Experts of a small language model.
Experts: 32 experts in each of 13 layers, 96 SwiGLU neurons an expert, a sigmoid router, a shared expert of 128 neurons.
Below are experts of layer 7 (counted from 0) of a mixture-of-experts language model. Rows are named router (the router's row for the expert), down (a neuron's output weights, with its number) and show model dimensions 0-127. Each number is 500 + 25 x the weight over its row's rms, rounded and kept within 0 to 999. Numbers have three digits each.
Before each expert's rows: "comes before" lists some tokens at least twice as common just after its tokens as in all text; "raises" lists some tokens whose logits its average output raises strongly, later layers aside. This comes from a sample of Wikipedia text that the model never trained on. Tokens count by the router's weight.

# expert 3
comes before: ".", "s", " of", " was", " and", ","
raises: ".", " in the", " that", " on", " in", ";"
router:474524476477544472519529491498504472509514483520495474488500537470484499520499539476524499498520480487492469507528482483482515493487492514511511508474542523498489518456480454507496500489480521504552505502519501531474546536522522485516507578504525441537436487500500490488460473493549532497485546502530506489453488527504518515499484496474519544496472486514492504504547467517545534501461
down0:460534533499516478523532511478503453517516496500510484526519499492439475501484520506477499535502468480539541481514541503557459490499554504489471516480510497508541552496508494541505496478470477486525497467477538532465510503496500492460518505533478469508493501534494472538516467553502541512508474490483504457503464501476471559505491495466525547479516507503492491496460496505528480499502
down1:524498500527487474466485436514483514455502479491478506492434491520496504515489475509533464488480535445493496505513499494525491524533471518536503492518516495516470502483521506476522517551507534480473522430500501529499492539489481541548515528458493482535483523507495498495468508495499505502492526489527506521521471532468519493499479534491520523499463506515489488462598491500477499497530
down2:503487502520496483508497471521492481490517527506436500518459515476523496470514545498510504515488493494495505490511503495566507546490480516520532487503481523500479488545528475522492537525477540512485473471488480498526517541484474530490535520492494471467467479536477461523469518526474523467496492468520497518485518524519474496524493522531558443481451478516484488523450529496489432514480
down3:488487458474506540504480511473494458496459480495531502488479505492448475464527472500505534521492539510510481474535507470458471456532489490479494485526542519515496495548490496485475505498471476514540486430507527525503493486481489509484539541476491468490467495484484479505460524475530508495505513526474507446504540501440460507476473470507550518513551481482518488484514513510493489522503
down4:514476550503536467512505504476507551502494537468546476493512510460482506545530548505455523529479502469496522523468491544489486510515518511505519469515456540498547491508481492457518481490471482519500487517475533507496480538532470492489498485490508496491464471457509498500520519525524528465512480482476522459523514490460454525495497468502505517533470532492449518481533462461470514504504
down5:534511463509501526502500520509501493491495507496508476510501485450492462497513535497527487516448500502466507499478500513553499488487530503489518496549522517500477539515498491537525498497475526485541501519534530542452499495509484454452477517548495487506487488508472516489443476473531484510495517491450503481486469547493532529508522464537502475509520470494555483444472495495497478549452
down6:460487458506500440522504526517460521530519545520476492528535478533525518510512516480512477503454497491493460541487519502477506512494534525531498456479492470495504461528476481506486521511512524512542482482523524505480483510493461531531474523527489475484519516522501473466517464522454464555526434517528485505507495514476483510485527490503519487543472483513500482547474528465485497511529
down7:469440508525537486508503497458513453510511500502499487493532514503483488518502538480469462522482518486502482464482502459529518536500459509504535493492508462529525488513486491531471480483540511508513497524491500503523446472524481491528501519506494517482505535470483509524498554448475545507458518481508518515500475509492518475524479506509508487509515535473474570482468526563495534449531
down8:483488517494536507502484488507500442495437447492517468473502511479518522482485518487497523521499482508459450480499519566485501504451508516473490547547498492506518497520499489532514556518490485525456483501514476486533480479455494492474516498544524510485530521500498496533474488468503477512486506495508514487485454472505460491501522527490482494496503434526464539546474469454491491497477
down9:505518529472490535476502491512511468484492485505484505477521530518513491535529484506510490489485445464483498480529511479511497494541461457460556473476494474523494501520563462542553502500519534480508512548493464466506456502489503517516481525461550500509488515500513461489507493497488503484495468480507485471559508506514530506517440468511476503503483523536503504508506530497452556484520
down10:459464488450503508563446480533501519489482445520489515448510470474452512485470477484473519479517507510468484510493534504507503490468518532490521505463486490494515478515556496519492482463516530539508478541533494494532501507485491481519521474471463508514487499503551484451547513506517472483530484544512490515517510499516462534467520478527505514483470502515478494476474512529501509455496
down11:499529491535455498495480479492524533480523458503504479476484521547506547532533451493513483517511541476519486529525460532471486524504515497500474457476475486559532497540476473454523496536518532487455537516508521504527510541494492495489507491531546515524507473519511493491497464502481518516524525524474485467455484552501455468520500479508493525509516528495511491513549482485482483487503
down12:499524554499476537485492502483518472473497503478454460508483476508519480524478515465537516459496487513494512517536502499501471508523496520476511510492446507532484500528529512519498523457461535466487537528510480509486471499521494498481509498521532522504547530527513485511484486488449511503497538488515509547511434531543514527486496508553451511473511547519482502485556515516500549515516
down13:488515505509491503477519517468465483484496539501457511501508480496526484513449483471504538532488551508484465468517538483550514507493488517534474495475505534524520507485494485542466480450504486548506461501484491476467447500501520450516506532500506498494516489506455536518492491503555463509456514488465428490512449497518501513473496521514461483488514501479517485500455502524491523519481
down14:521502514545536510542500476494513515487504496500470497491450503504459452520482454527499501498498499477500497509441448491554501486510515480497517507519534496511486480500507479547496511534497514569476521516468471468477475519467507474483508508463501523484439525517506539524561517511554507508499524495515508505505467522506481490519517525430507472510502523505472469492500454484499499475483
down15:465512517473521521498468485457459483517533450525511522514518496462489516526494483467519512516517503491511457448562479508503530517516545522503526497541510510499485522508483478494484493485493490448534473539453472475480541477490492490507481496522527515504509465538466447477476455498528523541511497516480509480526463533518508502514487542479535515537498491462518533498494530474500528511516
down16:515510487519511454432506507506470496463521454509510494465485504505474470490523454496524472505534523499493493498488490488492476498462505462495502500505537474487477535485481495498502504477530504571463518498488519504486517495463493567567501484467522507524526516469533526529485478508495514518541501481479483517531491502523516485443528561480540505501518480522504451488481490476520519530499
down17:496482503508489486516530484455499517486498505486527529505500482489496529504492596513498484486513482496530464508522535451459490491518502505518512512474529514467549545497524461500509463481513478521499480513513457466466472504490497516510473535547525494498506464500466544442483526518513465524469530482486544510529537515511484512466464490484519522535504490459491478475493479541504485480512
down18:500481498486524458503488495520464548508515497507538475489506484491466496473445513460521505486503504514510514476501495480473489496506564487455523468511505505508494509497441501483532539481507507534513462472487518495513531426462462525477491521498483516456504520460489530483513518461451506533502469474456436452505526474487522491518538503496523490489522500524493491476480507503493528516474
down19:451481503489477497489518469496551493536501496616534497472465525491452554514479543552507473528487509503465507515496517506483494511497485492499476490502503499496500476483460496482515490488513532475502462487489518505512505498530476479463504457471520503561519519479475500493491484493491459486490518483533530511476503477484556466485511490503499465488490473524508494483482470506494539530468
down20:512486502508487526523525573567524450512492461537535493493492482521513554463508477484492482464477520534482510514476467463462453492498483456452513504494526495485518524528497508486469485477486539532494512506496561503482458505528534489496440488501519485470502544495511468490493507514493481508501455524503504488510511543507495485470491479524517493476493484517500466503491477467463479491517
down21:493427473531511473489443512493485508489466537511496500488440554455486492522515472477530492527487495536488510483476514485516529455511486539536485484521501512487484486528531479481487471521540469503504515519539518541530513529534486519485475505461461478475510535496515535494499503475472513472500514499532504469450512478497532515483515526516479478478493479515476452536540503510506488489532
down22:489459454502483504484519483498502466521495466524498519492518510484511516509560465559483470482544452476480522511547494518486493531481478521544515512509480487462497523476513496492510512464488479515494444504491493488533538503520510497531472467545518540520532494452470499481484479526502495447511495485483525522497542534492454486477516501471503480444523498530489527528481485516473524518528
down23:507464536494505479432483512531493522474508548491497481476501484481532500467506536541492511445530561480492488504491456469501480534491479515486478532511506559499511501544539479490506519514522492499517480525461538495478505528499499487477492522458511544495534540532492481492512501515501503519521475495486549477519488492484507447465472453494496473506513498537495512521500507537516460521541
down24:476521516486500498525485507510471470507509500491540525493502494498555530560512502497525492495508446527473434571517519523526517508461498535532499477529491507490501501496490504493518491459454492488493499465495508539474541471492517514541483431490490507527458518513549510533487486501511519482548521472464495498530496515502519506553475464485533503530499519485497467520505529514499532504507
down25:480464491455508488518468464499506549534482522502483518531524465508488479473466520505470493486528529457448526514533460532490458541451492506526495502535522538490537533517481483486515493507488451513513464481522467453511497513474479496479509478506486462504469520485475486478517507470504500509451503525479426509527523521493508492525484464489544498529493482531486495470529518510504517507489
down26:494492483479503485451550488530488505466490519518528458499484490536496511566472487494494489475473455468569517445544561512523508479518495504463478513535485470501494528492507488542522477478511543512531502498468480522476474496500512506528529496527523530529489487501492526516476522510557474465489515475489510457517490548492485502496476503503478507471500537474501500518482508534498531533490
down27:523490492488501464511486527530508493458471457522431497519544458452474543530488494496526531498522492485517499529482502543505484490517506528432528524476465505493474525519538529522513471544491526474478480500481506498492513511515538484514512509477495513491504498517511515523514495457489497511520542501460484448466522493486495484463550508496503469500509512493516461559529488519554487504500
down28:496485519499500504473487483461493486502508508452527476483482520489486487501493523540543489506423496481520490529485476498522458506533512469512504473486501506544447493473500482514519515547505496493524466522485552509498468454505506500532568530474450495530476490493501508516473530489481548499473491496507542511491530508502457474484510475483491478496466510461559471537511513538493523511519
down29:490484485548523512502484511512481526490537509510435519484525477507526465499502525528432454492513522493524498503491518506474520548498497481491492524500480529486509483486480474474519499522487454549514522467515494513497461518506529473499497518487500480475504490472516509471502513518479501507519485502521482530514492448503458509469486525489566461527452557459475498477497496456533468547465
down30:402438522491495494487531505495519506505477497472508542495486465486525529471465513486535487494483540492509478492483462504507485520513499514481477521467491502524523543519463500466528485522527486542497515472555517461504511503491467461508554503538492534474532501508513497471487508490496510488511457482489502501498509540496511538467522527522514489526474548469473501500459506464517507481529
down31:488478484485487525473506485500512527521491500530466466518486513480543522474528480466468545549522524483476513511475465536520509539467490497503463541513469536515493464557496474487495473468523517520505485486476497492462500493461529500475445508491479510481522525490517509479527516507526478488477501505523474546520525476474520517533467475481532506483496516504491537543508576536474531496505
down32:532501499477508515509508521463485508472467512526462522487491530514533482487541500504513460506510499491480531482509512517483474518454532479533457525522551512502511473485504487441472489498513506542516483520519509520497540480517496467486504438526485510482507471530535499491563487461514496478526494475491494531514467523430511498528493507493510481529463511520453520536523548461483499531486
down33:494497524487494533474513493510518540485471518499502480509507474509495479484423500523489478467489529484508506520499504550535483541486489522484496445527497491494533456511490535547526498475494565495520475515516484509509498489501462533554499508483522536539476469533531528509482486471521527497492535475461519520504483499541524498505475509510541529528466540447530492489493535517484536510497

# expert 11
comes before: "1", "2", "3", "4", "5", "10"
raises: "1", "11", "2", "10", "12", "13"
router:479518469486517490465506529528475510502478512515485526494537507472510506461524501465524473521565437457477503481504471497496516504491505465498522507463549533506460439508510496508509509517471482515489506495511460483485508529510551460519485543532527509544492515496494484461503500483509520470417494517496518514466499492442521519536489494507507493526471521515499502462541482492520504512501
down0:464459497488527507492521481511539501507491536524532505562553472536498497466504472501463504528503477477542482505480543481478474472536487531502489467523525460466524481537492506511469502468496526491478502508547478488514500508466460461476483477509515513527514495481495482485483506525467546508526448554458467493508522516504492508529532512499507496499495478496492494518544491440496519520540
down1:478559490505442495471558477494434527525531505504494458523505496511491486533481491504533549519448464526514521498505513534546504527503507505517478465520475471483481486505511450495509513509514509488480481453505459465510504504472503465475489491499495482521488501514494538500517480477460519473521484507474495569509511451488526523491540501522496532497488493478494517495524555470513482496522
down2:507543517550477496498517513515521521529488490526486518466493507509504483510489490514530491477484509545476480543509490516496523490464510443465513506487492505543471539497507523493477478491521515501522499482487510537517514489520509531506550472454517516485511548477500497472514495541489502483482491490569449513458516517494518475533450516465510566543493546482477511506507450507450501481493
down3:498463552467494506526518499500435503532507453465491492551519513479515498524513489471546514502519508486478483507537499450513489539529503496486482461500505523498487517492467503490512475495480521530502499525470500481488487493485481525501511509530463512499501436512504487457507531484504550509494533464487551498464497535481533502508515497551449519456485571503478498488542501488506531505478
down4:497526488507535528505479523526526507501477489493533441536501491486498483541520544529512523464430512499533538489530538500495504546494481473497489474486506485460537484470473494511462467516489504498538521432523499511495516476477521498493505512524494509478501465503477515503482532481501502563506466509469455451495496522484533533519485473480464520497511543499515477517536526509509542504507
down5:525518451449480483528516522513502500529486487536522504486495545474517538493479489504516471514499494461503467491523463506492505505476530507459503501511556495470542457514530508491501488468480498544491484466529476498473499541539510556471509502513524511508494453483510502479483508490524480534512469487537463488524485455499513487546501493508513507532470484538483539540534504492508538467558
down6:503554539550486479502484466498528489450519509550492498535494543473523533509455486512473485527475491495494503508473518534488469495503537481484475452511514523504512519469480489487528508482511546489483503477542495467484531476463540466533532474509531459482460531495516514514488512492504508514499491476505511501502492534507517531482526543463500500478525521504579513512517489529530493471538
down7:487466553492500464508449495555510468492482466504521514504528489484574471513482506502505555467531512510525484463457501519530481511513468489486484447480501498532461503512478486527505529523510494466504475527466493493507462483455502499463521482505471489508517506539489482505518477505455511463482514525466563529467479502493521481534475487473496474493483487482485515526523510512480531510463
down8:526479512467517495497486472521532491546502459519494466510539491482527469486472442524562514518489447487517498484484510509498467517515483510491469506499484492469484483534502521511519509500522537501498517530482491506500537513483503466508504538501530487549515543492516472516556498474508487514477461508492491507498472529486511422522528482532481509519506481457479486510535529437507531475543
down9:527500455495510532541509521520519500548531485523475507522521510504467478477516533507499547507489495445524457482471484509480483495497497538511476496499488511474503510484448509496491477496484457494463492511483490486515506490492522479522513514487486508468525534470517473470484526463537478486577516474523498485482448474515465464521476480545470481517511444547500518479499451525496502492457
down10:482507460477536508476472465500530466433497492482469496477461522502519483493517504525504504520512469482491495448499451514469462466474516542466471502516548488473529503477484521455528520525534486496494491477472494554480461485501520493484488525514496503496561514513506491484537524473508467505528539500478516511501487522462519434503487498485494528496492508487433502531512505533501505488479
down11:497489496488501527534497513483474486522539540479487556545482519503508498515506500536502507505514499486494506520511456477452500484495487513465499483511505508518539491482486445501529521439550498488495534499524511486487488455471527514466476450494538502486510481479470478500503509529536513500525500479543479469525484494549532476470541515432506503522511503443471527450519511525518525494490
down12:511498503508495531526491503487493468496520518493456507508490528488497534513537546472480534502516543493532497485516465475486496556546554479490485453485511536489477497473484517466515458508475514510520487532485488476526473494500530545517467521519520508553507451479494524520517479461539510495489512480480510517536528498528471451468434485500468508490510450505500492489518479483528491460515
down13:506495495517474519528541515434521488525489537517543510505546562485495504472524501478525514501515484508492468507512501487488527528512569510484490505510472512465487493521520492544487555532488517496488478502522464477542480548476521500524473526543524520480500518484519456473516486531461474489486508508508530519512494505490485561503499517501506450559474526517522493499468470518503514470500
down14:521491490457502481505495510518480492473530520501517508492507555520528523548491491503510472547504551522491554543527487496504488465510483516481490534477516505478510517501471525478479491477522521503490490525512435519491480474511467481521487479496505507440540451494479502522478491511524484541546535496541485489482529463511514520520530456484521480541486472565505482488490481514483492499554
down15:524522514514479512524537501476536488466468561554459516503504468517479476532526517511472464480489491458490509513520470516473509517467510509489495483517517452496521480457486510450438528530513522523486496503502482493495513478522522539483484498483487484480542470533501491544532487489501513506511477501496517582509520510494545541485542535495486511455512502534489510494486498503525540496487
down16:491486473498519524531484550514510527520459482494488473487502528514490496465512526462498497496528512479510477465530480483515502537500546462494487510544544510514508502536466498477468517516471543505505495484492461506511468461473459515457513503489485464508525488503513539473483522514549526530483505506489514468469540507503542446490476491486502492509523523513430427530488477487506478515515
down17:486496492482501497451510507519509510522488491500489506482561557484529511519519499474498526513499544507493498504574473476496496495472525502492499457521504525497500515465489499494503505457540469474503485490485536525501487472496496494466502513453509520482490472517563467489508549519573514483562502506498537492512525463549518515490453516496518503496505560459509494533489519527490487515509
down18:488485485508539471503496504547495451516489518528508548551489522493525512500507518493502465493518516479483461500489532520510495476468471493500488512467505470486490490487439516518515473533489540485467517509496501511475496498514498488515575519503492508503545538487516478515462487462549490526463503505506499518554475452506487512497488474481497528547506522540507446507462505492520518500427
down19:507457499486481466469488508526489508524468520504538467508543494473470504484508511525497509503511521473510523491529517487491491552499482517532506514495491507512459532501528491527512526495485486501478514468452495511487476510456502541511521594518519504464510456462466494520522554527536532526515532474475502536522474463487524438502476489507506488501539498531474532524484491524484514475485
down20:499488476514515514470505514493502536528499449500519491509496490543518502521531499489473428495479532492512478506533505502499536491512509492500478470495554493488512562521458520501470511492436519537478526502509473459510525508471500521538456523531487494490507500517535518521490476491511498515474520465514508519474501492505514475510454523537502529513515536530540485493537497558551502542548
down21:503543459505486513552536481498507533497496475541509493504504540478503487514457509430520501470528483496480477506501508458468475493519529527515487514491514493515463500498509473502541485493439478436453525501555495507508508480500499477493511470495487466481499524515487504471452467465454507494486447489550499493514493511513493488481495498497488481493573518493503512528507468493524526541503
down22:511545457483486485494541492522505526469483489503527470538456503464540513547522506477505528484513501511512494494486553485464482467547487490504534491472505468482502518502517505462499520527488479459498543550483527456479491493498527535490498528503517534460478465486486541562528516511504488496516464521510481491500462496492476493487485460531486482499527480501537499509527503566496524482474
down23:505522511525469499476443515490481493431565513539471520489509468515502465480513515481473502518470507497482511494470533496504486514502504483472503523540478509474504533540475527510487490538477480517486538507508483460531505508521523476482497490488437516449522480500509484507517499548465507476496496464502468542483472458509469504493493479508501433511483498485462465508485479546471481532517
down24:471502519498501480499485490503484511483471491544559529536523522484537481538495492500472528491495477526560502511519450464499497486471486474476480472486516507505495532558470517477565521501523490480549545507483510529482539481471478473526514522486481501492459480490477466518572493503485513501472517512485564492529522541499510508485522489530469511519463481488507493494496487487484525475510
down25:480501488498472492448471455571553493512523478473498535490453496489509490507495526484503504498505438474515504473500478489520516464478522469489458499502465486492489460491507493466516520514495497468552486466497514515522517516520475487471490524506491536512516484514501509502490483530487467517545473496527508479502469486480516524492533520507483523478410492462490459523521501510523556534498
down26:486478503442494513501501503499494473468536489546526539539499537515477537518520543514491470528524502500480536474470508535531545522463524520492488529523474478472498498466501496519545495463506514462467538482494522477500515497506468484511488538512482475497552493509471505502497478467441533517471421505522475505548512496484518514520496503501510476526517482470502495483515455493515507534486
down27:475482509517488490515489501496502548517486508535497463500545492472452494485470504499526462476496528525499470496536515482499447525452519520485523508479500504497545463516529500470504523475479496475520512508482536489530507515468468512483515477507511509513493449495516530436470487476507483470494489474467488548524519505491499456485552482480506487551504533502501541531438505476495508554469
down28:484520540495512501501550464436519484520473499479482449511477485488482468524505476490517481513555492514501500478451521527499467521532492464507529491458486528471486495515479538511481493516485529524528491490513468524540492472485506475525520531501487495490518497437520520470545504440504477469539516496479523495460494513462470542481494494463488508482520471559490500494526502518499520516479
down29:506511526493551524475492483532498471472506497502566485524488490498456521438492507511480542560499474509518513485524490534480542487541517484543480520470487493528467504489476501523533449456508506504483474506518504510476468501475538540498526515490467505517464512527514497533506505481495495532524504497472480496506473491520488529502478521529498437540496471521470500516483490525488562520468
down30:557507533516504513491476518498467496504471495525530572536503479534511452486503450481478496515488541444482482495527487472486489465489496492484483520512503523493505541538442501506526451529494506515497515507497497487497445472457511481513481516510511482487530472524511515503501518552531484483493537461497490503493495509524481456497521500526518464534533479468479497499479436495510508467527
down31:473470502518465477491471549497465506479480511507527507487489539530486481526484489511527518467460461542455506455457476511476532551479485525502497556503500484518482547507500528524501469519516503528472527466469509464517493487495499528521528500476486526518463515515484495520489491511508496504500514473511501493513562503507502494494457528491479460520522463500495467516438446466490468500539
down32:547506552504515496520472538534497456502481505516476499518489492502503449514507492507448484536499499548501509545491454513442468522519510488475473534496465489512485500498502486483498469510529465517498505476502489513476507487512467509489508513505540549549474507480515513507575509512497469516485506463403500501493479473537485517512505487506491512516515488442523484524512530506509504506505
down33:521495486469528507493522509485484527508526480485478486527516528469499514435544502518527515510499502460461523488497473503476460487499488519455426497518502513512508465491514515514532524491484490484501487473483541516481493491466474508551527506527472533475494481511500499503462540504553484494507512507470497497523543501497475481485527480530462488531487512513412501499462476516547465470521

# expert 16
comes before: " and", ".", " of", "==", " ==", " of the"
raises: " in the", " in", " in the ", " in "
router:470549515474490481500552490490500496535509495514466483482554528485489478521522497429535472502547488495494486495532490505496541502512487488504513503495518505517450505445474498492507459493468513503468519501522496509521482509531504503537524543518534498533483501489495467476497512486522524498444542511491528497468480473499490468512477474484531525507496570521440528480512459536524522502495
down0:483482499487510475496483496513493496535526494501554506450513516512480507554501485472534484493506458523526478478508535476546521491498460511484502453478491493535535515472508506476487499509525423468518518473528524505476497546565530501480521524489491468511462512507486512501521499532506475513533485503500492479461474483473519498509485482513480476488503561543524493537496463458521490477454
down1:517505493485501480480475533465534481483496468552520470504511508530489526515530506458506511479483553496501518514568532513504455466506487508493506536508524509525500500560530468550480510495535490522518477496477498468512465516491519497446498496473506485470471480517466573497515545530479527541460496533511515503522508500520506510493538475486535511512513475503503534478493480490492530455508
down2:478501506486485458500521491489526520500486479548466501485534538494473494522468499457504504504546473481500471498526483473512516482479547512491475519546486549520463476550538522441487497517470482508532510504495466502459495533532483473496514497463492499508497488509504478523516483489493543462498465518484488487534532488461512512439510536501488489507538492560486470509498474505468493446482
down3:454479471494477510524522495534426491474508492530482499518453546529514478493524528517488490515481514460512526508493489474518510504469466479515513503473476516510486559496486492497515485484487530519486475455558501526510471521493515545499531544509517534530567517508475541468470509527535480486502510507505523480472475501438507502507489496504512514543459523458476491532504499511493508523503
down4:483483490513485499531513484517518517494521496499510511453510514506504468522480502493496515485516497448490497476492492502516523547510483554559552510504435512579498493545528486490474510539519507496514484502514540535462519457502497500494488461480461443510500522487475524510498490493476499455476525510534457482492511543537525474519495504487458477512527514489506496521468538509477518482457
down5:522489514538481449443504473513473505496532552500474488526453478530510495497506507515512496502488478505513448474466513563520460505487497512541487490489502497521499473491536525580499535546470537527551499496472541527460487493505507531524518500501492507521514480523487502490498502490494506461499496510541557524497486511519521535460514521495528496494495505501522512505517544504458509492538
down6:517460496508497502514471496494481513478478427530476508530458459525475476478491522512506503476521495510480527481521544495535469508519514537518597493499499479488539515505489515519519488523479503492520524451565496522499523518525532499484506544525542454537538487497535476540506485499484536498518519517488484480486473493501538509531528523507504513538486537509505496494506513510510512497462
down7:538493475489497521474517489547499497484485475493521474497464452522536495492518503476519503516479525451538505472507485529511508513519464512447470536502479547516469508501499476491503514461510507472543473467465504470534548526487494495495516466568518493476527522449515509521511453477554536474514506490465487511505474493489486526498498488499450498485528511514526534493493461513522540479520
down8:526497505513521489506524517461472482489492512487512481517562461513481588569513487487509512508510485491512482486461486519467468515526554501516529514554531522508539516508509543485505449523517487543516518533480496492484485521509513496515483528520522517484521511481544540516540544505520506480475520496506502534523474489479462466470526507495532485522500513508500494506537468493537487526513
down9:477511496504490495512505487513493496507491539459533489514498494459476517523526482499518514518477538481483518504510477468497461494572543522472524486553504502507514519488540458573476534475508546539462508490483499545535499484506468516474473503520490505498519491494454480550496498499496472504500493506509521510488499511510511458537496505525493515490499520520487464463428520567516494516467
down10:496528503495489534504508483536437513550508499475465516485531497494508471556526515483501486503452481494488469507487479535509507466512425543521530525517524483524490500519521506520492519493534523510497509526541496531468451507525535485524502492488523537506468516473538478516512517476479514482493531488538528545501531476507533498474505514523469493489503559481518522480516539486511536495542
down11:538493510489529495493505477497472467494439453524487531465531528472529491530551462504504521531475464523483507509485467497486496532485494447477534509537491494485508470485537505511496482483459495494466513491517542471525551490485515523535472492544485542502492484461503518484461508461510478521532513479479508484514489545519503456525464486505503472528471493531514529469535516524494506522529
down12:505541534516522462578520457520529491507503441515545486504512496498442525514484501529520519496532501477532536532526506505477537496509522520469486478480527492459491501457493538482538464524479520456486490497508478474531507450519497504531512495514512472492515486509475477511512548503528506556483508511522515530509503477467512524512484488493545492485510526466505496497505440467500492516499
down13:494534514462467492461508519478502510514479508488553507481507524482458508536533542484570489497532475507512522555522494472522513515506453521511532513514443490463459540492522484488480510524499462459524488542503514493492498511534501479470500535508497482516516486509503497512463483561492491503516481504471548464524527511544516467477485544499497497482454524505486537506514523505519516518492
down14:500493485542491525499478459558488503499520532517499543525529485512491496480509507475462478537502540506456471510512517530511477499542533464486499513527497495507536497494488479499480526503449476468513482486490509515500540448493505532480500473526493424526511487462466465447461468480453508526513507516449496523491544493463507527495484479483492514516520488480503480483540547502507489499487
down15:488466506466474533489450463471495530470491488512502516526474518490507509508534491457463448460518480455532535523502558487505518519524513480530492509484510528554478502500488497541476501498498472497494538500503488513555538511515508519514484518491449472504460536468504520518464512533495544510561537515528511481470488481498483491502467505475515479533497470528467488474487530506474487487506
down16:524555564533495485503494480513505494432515479505520492505515471498473522517503481503473515493485482513494539472472513497524516526512457441470512516463508437498494505475490511486511471476501540504494494560501538456472472520522509509498535503502501478515521491533520519491529498480496546508506528518533542491518528524535455501503512515445489502449486511494511521506482543467478509527517
down17:523495502541482489473484500498485503501496509498502533538527512488468473476508499519548503546528525499517511526513509514487543515543476513541572529512460517506526449501490511517466485509529491471467497523542544495485483510531523485466500477501494479468502531477441509495495504496489530542472453503478489497495525494502453492519519510501456443493450525519471487470483521500525507545520
down18:495520530523518483515511497533475488554520513493493488494489467531509476495508507463503462499466548536463503487482490543546520552477504521478470518531511541539498547509485491482462512484519424496498451486525488491483507525456506522491486525538511471479490539502503537475485493492479500521474469517487493531490507516515468559489525502480507525504521491498519543520467552523532504500492
down19:481476509496521443502504507527526515490486514501522538484499507553535505530524479496472515445504529537490514503467452519531544508496490501507502470515524547466489524462486506502537504513471485488535483502480476519503479532474499497495488520490501446489530475479476499480536504507445507506479499506502497512496537557506527499485512506527530526455450466491478467470523481511441543462514
down20:554476535460524506472517510494510516506469519481477551453537502463543523500502510525478480532478463511507555514502505465496550509513476485500538471475512487506469526517506490489476518483509482470512464476508459489529525517514452462466532497485473520485496489543528485493512448480509508510518440490483523510506502473483495499555549446477516490496500539490485510491501491486466490498498
down21:491501516492460438486468552514478484515497497502528547453514506548489538498499464467525515490465501535509505497511488516491499507516525526490525496496496487474492522515524514503515458518513603489455487492477501490545516477526505523474504485487493478512547486478463548497473477511526504513494498511476529484505481481535487467539519502500528470470462499515501477560501525496501522479475
down22:522537529531477495479481486477493491467460499466487528493474483502509481483481495514529538500524470457506558521483497437524491506496498506505520486481447471506509479486491461531535526512507535463485538511491496514529461528497569521466501499455478532518496503517510488488479468477457475487513559490475489479488481533516546494502502526499517525534535540496529472493482479488533492479485
down23:473507551506476498522502523505469497480528503531503483523495489469492506470483503533495496503502489508486535489447467489494526521503495485517524510536511487533543501475507483552507487560496529515464513530490512474535472529480462531520470522485515545513483485501512517527516507522544487539481478521464506532476505506490510453500491488471508522470551566487448502473439466472514528494513
down24:454516509513529538480461463498531485467536489473479520497496505464545537517511524513503490550517474541486521539509548559537520499469487544521498515510474480510497493457509493550489522538479488481480487481503495525511485447492484488495451512499533490527516521507532509503534517537486486502520465517516478509547514485521470556511477516529495485478503483524502502527517548538494511495489
down25:498520510504485518466523505506472546491483505515485482521529532521504493509529521500521484530496489524504490488470496534528517504483523535542499487505474519463490558469497521449453474486501477484453482504444525528489485511500494477505476500502494477497486457523515502498530522483479504518455554514451515489499508474460472432551488479487499539539508502515431513511504521516482538514472
down26:449443464544510465511480469493541496504499480567513529487492485484480503496501493508533486491501474483506460536516507525437509473503461517495522534497529516544503490507497515492512496490498490544489485495543486453507469474491473516545484502474495517523503509499477525480473509484527504469461484510521486497534477488492435478468484510493518515527543459465463512525497508468475491530543
down27:543486467502489484490467516482521508509495461534483514506509512513496506497516485513461477496525525537509495491476470496484495459485490511495481486515531472508514464401482549544502495494480537489486466499499466494518472478450521551533484474481484463520551474508499482513520517483481490520498487481461461487506496504487522480479488541525475471482522462482443509508521526524517455534478
down28:527520495502511482489500494515457525472507454480493498472503468503516455480461521475500486491479492507520454492543560482505469516510537503537464477497481450529496513498473516482516537514476504509537509466513537470527493496483470479540475538505484461510500475495525494483508487469522495534484446514474501499464490527486485523507515483464587506512520500491473512547465465520509478484473
down29:505476526487493485512476488472479473510483496467468495532533500490543535446468504520506486516538524505470495470460516547504548530481491507518491531523496502489496511522508452503502535513471484538514505508535480487497523511490539526443504505543502502547495521518492453457513502511522478471477534487553479493481510488456514509497516508557503477463501499472528534501540493505531460454516
down30:498551481516485514491526479497472524528512478447497471510500470497518521519501490546487497532478480498491526431510470494505504552524487505515495471503493514494509458487502510507471500527508491459501476488474525514477507534473462482494555484493520468475528472489559520448504484532499551519480552542520541479477502528491498491480524452489518493506535516502536508545519525516471510472517
down31:485538495485534499525515514521531478490470526532495532512500514532519490437479528464485467472498495536493526550525508476556544496464469487523507536491532479509516486491486532500473507521554444529516518497509482489499504524468514494487533533505447502488499523475503518471545490521476504512462505529477472499515514488529525546489516503467540487482499503537524512467457491512525513480535
down32:476495511475562519514490492506514488545514516476452511514510471505547490503480500527482496515530518497473458486497487538495546516546518498496483526494529499568504536527547495459493495504479454493492526510474488466503507501480534525467518543519497455443470501517475515471529526496479506496465533513502505503505519516489498531484479462495534515509508462543463532502480529532536477512526
down33:539467522515528488490506494476499481503506517496448542541509489488479517476463479509470534534519533490496457518489519491524515473540483513503489557526492523497442505537526523532544500512491462474471448486485512477460532516505512515485512538525503492525503512522504517542503492518545526463517474512548471498504493492482527503518525527524505484474513459481493454496549542491501503501544